Weights of a small mixture-of-experts language model, trained from scratch on English Wikipedia: a shared expert of 832 neurons.
Below are experts of layer 5 (counted from 0) of a mixture-of-experts language model. Rows are named router (the router's row for the expert), up (a neuron's input weights, with its number), down (a neuron's output weights, with its number) and show model dimensions 288-319. Each number is 128 + 24 x the weight over its row's rms, rounded and kept within 0 to 255. Numbers have three digits each.
Before each expert's rows: "comes after" lists some tokens at least twice as common just before its tokens as in all text. This comes from a sample of Wikipedia text that the model never trained on. Tokens count by the router's weight.

# expert 5
comes after: " | ", " ", ".", "–", "; ", ": "
router:161140137120113154080140148135145134125103115148134149127106128100153129163095140106091149157107
up0:106124191092118143119116141169102126111087119141137156118135111141116160132141132090122141122132
down0:135130132104122097135116117123125124129157134072195097132164106126155145106073112130129123131081
up1:170123141127145144125106125107153124108159113162108160153100118104144129097129111147110115137146
down1:119130117161133200123131116145128192136138124131145105130139141112159154120183166110090118133115
up2:124142096145120161129102143152060097159142130136103136149161129114147082087136114096069162143133
down2:144142138133149107135125130099113137145129125112082165130096056109148088118098153090128103105131
up3:124137129120126156126099133123173167143131113113112124133177129118134143128128113120117135140142
down3:139125147110157136102089114091117125164100155133087138146125131150128124125136165125125079142140
up4:108109132146086103125124115109117128130127148106084143139181129169137128092142132121087094083112
down4:145165127129172139118145114113105089112094128167108154165110101170137183126119128125121122139148
up5:109103159109142147103145138128128125099156103113154153155126080132128164110161118115136127121122
down5:122110167116138139073087089127141125132125117110152140105099136110090122127152079136139164141180
up6:198142145099117152117118115149147116133127127110094127113115100121130136175117116117127149144126
down6:157171150134135136140136108121155111123134148106091150113090172148184103137126116130132124131120
up7:144092101114115114118137157150129116141190134137115143099125145144127150162132157141144141117102
down7:112140128107100119141104099126156162118157145125136095122152121120155076132120143111119106126150
up8:130087068109144117112135110151135093103170151094095154132117101146101128130142118154166159093090
down8:146122164140124124114116165162140138102092113129108119117112148145111098132137082089127097098124
up9:147131120125113165094132094121155115128113134132128157096101154130139135139138117117124113130136
down9:147104158113114123157117094112122120137139129097151100110131134142142131148110075168134111119149
up10:111171116177161155172133172085156160124122073089124130139149111116140124119125107101139098102151
down10:097123123163145126142093122097151162142071129106162134150150114155134164119140111119178109126146
up11:174140155087112120158123116131106124133144132133131153138128136155148124142135094147111131154121
down11:124165143132096096137105108105130099159120142153151105140135178148111151109148118122087128187103
up12:063120113138128135159120126153148092103083149112172099107110182133139139115137116107176132109132
down12:123128128150148136094134124134181120128130130134147137115104115131157104106170133106109091100114
up13:165124134155155133147119151124081155113138149114125145142105075103144116186141141115120135138131
down13:147096101120123115110126111118156150132138148177130153125126103111073140190113131143119079159162
up14:118168137175165145141119141138134140106159137172104124121118187105112099137115145149155151153072
down14:114068122124118143128153137144127153149135138134147124119097146134145177132123113144116134134070
up15:146103128135130103093127131136079090136153151145153094123106144054123131108131141097165136147132
down15:118112134103095124093125174120118143129164142139122164146137122120154100132131138153146126128107
up16:142089099084136124150118122149145118142138124122128111100130140144125137114132096139117125148113
down16:139160161154106128092118069134107104174167130077172130128102160169118143112120139152120133124162
up17:142135139135144121114141150115145131099085133153156136120077170111160151135113147142200156169137
down17:119152150136168120114084126098130168112118087140105098113093138112073145132108135100118127138118
up18:120135140132102124093147146136083163138090153119137170104093166181149081118127134112133123135113
down18:139131107152106135151120176159135133113153091125085139153144118130134100151135214105128112147071
up19:172109156117098160148126153118148089139167125100153110146160130046109132150142131122105112141085
down19:080128140153111144160170111142094099102124147179140102123096130141143186147157169115107151143137
up20:100130155114102159076124119144140121115156113077102157152073145072130146123148142142115126137123
down20:172126113122112092159072087121106084163129159079116127142138142142154115116128107136129148081152

# expert 7
comes after: "\n", "| ", "2", "\n\n", "–", ")"
router:129121140160079190120109142113125129133168114111188155105108159119155112160137154102121134141120
up0:109104100140147145142132163125127135148109118134144134085183156145182133147124129121148149129107
down0:159159153140169136144140122149124175099104126093132160127159120136162146119104107142136126140111
up1:116073133137122128144105129081136092118116150124159137157101097121094090086132096129101138108169
down1:133149137149139180124144164137092119091096117127095094111165142125141135108136123141079152140119
up2:127149086137123134114104080120138141122133102139086146124109157089145133151136093085150127102146
down2:143115097128143146155126089118121170104173137120079130153114112068095188144113104102110121068135
up3:103163116120147199112116148129134099116111162135128152111140101159124122141151153160152113131123
down3:091171106178152131135109159106163105180116122110181168097107177133150121089107129125090096168153
up4:127146108143097142149112144123100144131157148159140135165117152144104119127122146115132119138141
down4:109120111086143122134133125106162095152125156099128105129126093145126120168128128167145139151129
up5:107094151158141123120123163115135115139103136098103133083102150152176088093144182116153114134155
down5:151123198102156126151118148107125140113127137168138111132104143137130143102106154158150102098138
up6:125139145124120132190146147123139126148101137143117068075132118120096140148112103100161152140106
down6:139134134135135135125120117051143127161108140144120133115117110145099124122123123160104159124135
up7:140120124131119152132124146117112108128105112130150139121130166091130155139137115130155127116117
down7:150123130169121106174107142132107122161138105177149188094129168090125126159093164098144128117100
up8:152101113129112160144080142127145107130132126133100136139112116110139108137116133133093152120114
down8:097116101169118137129110157130114153132159114128134169084099113105080130088138142126141153131125
up9:134092114155114171087133124131106103102147115061156101079129101176105122116134116102130124113151
down9:150112099124163143139150145150118141139097145152077127104141145145119134137129138116150108131114
up10:123149117050124101150099168158131163122146129120136131126114112158106110153127114132167115167115
down10:168126124101101064162110152144158134073126094126150143137144127155090148143115150124135157130105
up11:133179177135148133096124128122144116117106087138128191147118122101131127122128115127132135126137
down11:099142148128144096120136151085100097153121140105152073133147099131171184080145094117119151142117
up12:119173125131186117109130116115122133146108157114150119096138120181147092194123126112158137126142
down12:126101121133151101129119099128125113126132122128112157129094113146150145113155107136124173115128
up13:152094138114141146136139129126128155104127116078118081093130119148123159156115133111097122134116
down13:109145149137144095171118086104138076134143129105106126156101138042102111117152050094165135128158
up14:102105168132149161096156155134146116136127108117139122114127116164133130086142140145132150147111
down14:158095114129151190132158158133114149140131084117178137106133115143160106108151137105158128110083
up15:115152119109126124127138149080131160113109107119115137126159170132176075128139125114135134179148
down15:120144081138125111144135123143120131130138129139166101112177104147176135155135148149115143124113
up16:113112091151133131138128149116153118146158186172158102130108113079126126131152153090176130135112
down16:156121126086131175145137119126152121121145153174128123120162089180157088109100137141154128098130
up17:129119154156137115144101152097126126150114083103104134108166064132093104134153165183128111133141
down17:142104117106098113058150121106122118129122151117129113077103113162079150122050119097110121156120
up18:153108121144093184141122181082132151115149098113145128142091156114109116134129182136099161123134
down18:176108130114093143119153155153133127099123129110125136129131123114174082104123167121093166069106
up19:107076169149129128130122122130129112149105108154119142100134094128097123126127135125160123166113
down19:138165131130159131168140139128093129150117149120127155148142143135139112040125110149115145131109
up20:155138109129124201164120147139115113146143114143125168123122130120094133123138119097141158111166
down20:122145123124138113144102160132169113137105113176117144166143126089127088098132171131143144129093

# expert 15
comes after: "\n", "\n\n", "|", " |", "-", ";"
router:133108117163172168105121163114147121099118104087114126091093147111141118120177113102157125123120
up0:158111107144134131083136129140102108121089128142160125093131125131143162150139080075111126125145
down0:141162155134123123138115139128147167166120151166116106110135119106093130153156136189101099060132
up1:107101120165123145142112111092131131123153109112131116115116178085152122101143101085156129144132
down1:128143141100117086167172147171131134155118162149153115116136103083120130131108105127116110119100
up2:169135106135087125150112074151201096149079136178144115142109148131099145110112149139158112157123
down2:153139115094127119113064148160111110115131109123103099148150145115186139070138129135092135112106
up3:113119161136094127126128146104104106137135132108129166174173127116122139107149131119150115113121
down3:148170139163104124120135194119103132155141158173129134138108145165106170137140131075120100164129
up4:154124149106137161137132173111152087113078067095109113175139077131120135063172159127164122108146
down4:149165135157131150122129101096140123094121114089119165149130143087139150139109125126166135118082
up5:124120129120147148107143145130142122140153127094122191119138136136104127181118098138128131126111
down5:098134094127126087083091144115115132112074142114121116091118104173143146113113140142127140168161
up6:157172145092127111110103140121142148116146056150086178103178120127160140114123145152110147143166
down6:165142127112131125133152122126156107149108155190086151109081125175116100123126122100122123104094
up7:124115143147112108118124142144143144131119090125116141134133144111136113152139158116086173103128
down7:094125096102121114110059146094082081152142151146141127107103119090162114131164127143134091144144
up8:155100154127129147109141172155158128118078157113075116136140128099112176090125135133127097134150
down8:112146141132119103135152109157133136117132147111132124140147146124134124154105164106125116128122
up9:106122151129141098112135150137133125124095099110107146151139120123104149096126143132109125087122
down9:123110143066138147134126119149157146118095180129103073137114120156149148148133120152134102162108
up10:114167125160138174125144107123155125106097082090123126099129167101141100111141122117068094126114
down10:138181169126140086094126152142103130108102111119124095184103110145111132124153143121128090128158
up11:107132114123116111069131112146137119115112118119093130130079124122152173138122139123098107110135
down11:079133147174139099155113144157132125096129125138115133086119159138169111128093129106135100146136
up12:111153122133122131184109169126179143158120129147116167104080134103108134098146144117153142095181
down12:111158185105115154080110107146132106137109134108132112156116117094134109156139121107080100106136
up13:132108102119151138127136159130136109104120151155136120128127168131147114085208119088128132131119
down13:116166127112144116137130149138146124106091166143152151114142138102107099144107147150133098119096
up14:144122132140112148092136142094133069154138107095124126088115104124134130123142052135155102129148
down14:119147113122131141131099154111094141137120143136165070161139155113102097126164108149153146102102
up15:169157144148142094152113106133131114156091160147142109136171072161105125134082108140116119127097
down15:098090175138117103140143119124117154147114105142123119189123091103143121105076115125137127142096
up16:115128102145098125071124111097175135124123117149139057116112152097148107146126108112128120144152
down16:140130108097179152138120127116143109133123125106121127148099082110172125123146086132145136094116
up17:111093155149153130121110118143144139138131148127152178119110172117114141089159108163125130164147
down17:120078129087149120155142160122102096116199079109138119082116112160126084165137140110093120205096
up18:122153147096179130147125143126145105124124132117122136119138105115163143134189098110146150139140
down18:113120162140135106123142151124171121120109109130143106136101131135140128126089124117130070105138
up19:137127126182067141132111152137127095110105138112102085083121097152083115142113082122092155158125
down19:126104110180147141080154146110126139092142114148116135149131173150134113109133160073122111134128
up20:183126171096116125082121146143153130135083091109112154161121106113137085139135079109079138131118
down20:145168081128075133166110149150155174157105141108163115105143130102129099141129133085167157103118

# expert 1
comes after: "2", "1", "–", "0", " (age ", " League"
router:173067169156101186097128127094140102124134120115128173115120148125118155138165120159116104123150
up0:093150093108117143123104132109117128129137094123120127140139211054143136143140157113115135119127
down0:135097132163127087110158156145131129132150085130169184110130109117124165147105099125102095119144
up1:175119125109132147119110125150140119094106134121148084165116130114127114141137142115145145108155
down1:118155125178144150106194141097148123133144107150114146162134140123115139102130171117170121156088
up2:156143132130122145190095107169119132141118114094145141111148159093126146134111150094106120145121
down2:147111136112121126126138099135136155141139104133112132091141147140118168168111157142189120100171
up3:105126113135119118152097155116132125111120099128085134084150134137109152105133150172137108154128
down3:134143158145144114112143163133111166170105095079113112167092113121093090117120142118125095106130
up4:153156140126144123146121144119102111104122098161111121140110174130131126101119115120127121172106
down4:112129117152137118126145074151106109126131113139114110138147095160092127083189131101135142068111
up5:127103153158117113086112108122131076147150153111132108132090122143132084103114151131136138133100
down5:127103161136114103124126133197128160130168139127068155129166118112106102189153188132142145136090
up6:110140097088109123197134115166187162113093188112113116129132131142100112115158158144142143111179
down6:104116135095142146125071104092144134099121119110139108120100089137175182132114094140122158123120
up7:097146133150159105129121149133165120113126126155151137059121099148123110092167145128141156123119
down7:176099160124207096127127193087113105115092110100170141113152159138117123151134115150155136153102
up8:122120126127100109124137143115147169102071122121159145172157108183120129098129114159092151119117
down8:114123125160152110119101127113180076146143136151113130119106071134180167142122115155138127163107
up9:187109152132088144120134111104072082117100093136155161079106093136111134156158095155127119158124
down9:119141109084141135146122096154138134153139150123140126090114122134150123076155148179150141128140
up10:187105117123140155090136121094108135127127104118094144127143144064127120172140149140135108117130
down10:159087105162173114112124098124126111142155140138153097115119145097150095077188150091151112123104
up11:138138090121100126176091124129095114135138100137130171111080130099157113113123149121133133135115
down11:108161126137131157166100135094110131096138147131153092086100144163107092071152100132136137110118
up12:118184128134138138186103158106141092129105164136161152133125117152144155106119127127108120107133
down12:117128084153170119112159140155089147147102134162109083081126109158109106097131160118155148123123
up13:097139108136134148142129119145153116109121120137111165112139154109124122151187147124181122151092
down13:129132148132097145119155129155089130084121125150106140137125129124133104105128131127100143126060
up14:113092131080121117168127088132124171104124151100101113137129128147126112094176143116129156136104
down14:113158089133085127139133072165107097137112134156106130134098128103151165138156116119131138125112
up15:086130180167117139163147107089132139157112112111135106119165163154098143126162099159115093123148
down15:134124148123157114146114138091106142114097140161121145118115117111111131153132123116151153128146
up16:117121119092087117112157119121077100111114130139123119131097143138132127123097130131107143118109
down16:125143148119113116124162149120129133105122132126103146135121110158099121150123123099122114159127
up17:173151132113102136126132106128123139128118174123075129103121170075128117165140109143128171134124
down17:115145118147137138128095117097121091130165106136139127111128148142171117133122120166107114114133
up18:142119095111074146145118122119104119122139140125147168089147119147071122130144170144128153155127
down18:127157160096142120143142140139159096121156124137123113116109055178126140160105152124115118131100
up19:142095116096103142084116148106080159112146115162121138100123080056136136150148122126181119150150
down19:154148141157121146129116120086154104151145106134137132125146164114113097128132092186086110122125
up20:141159169101118123105134161131112143141151089135138134090107104090115115115184152131119125136087
down20:162155106177148065115114110165168122106110102094156124140092112163152130111126137093121105171137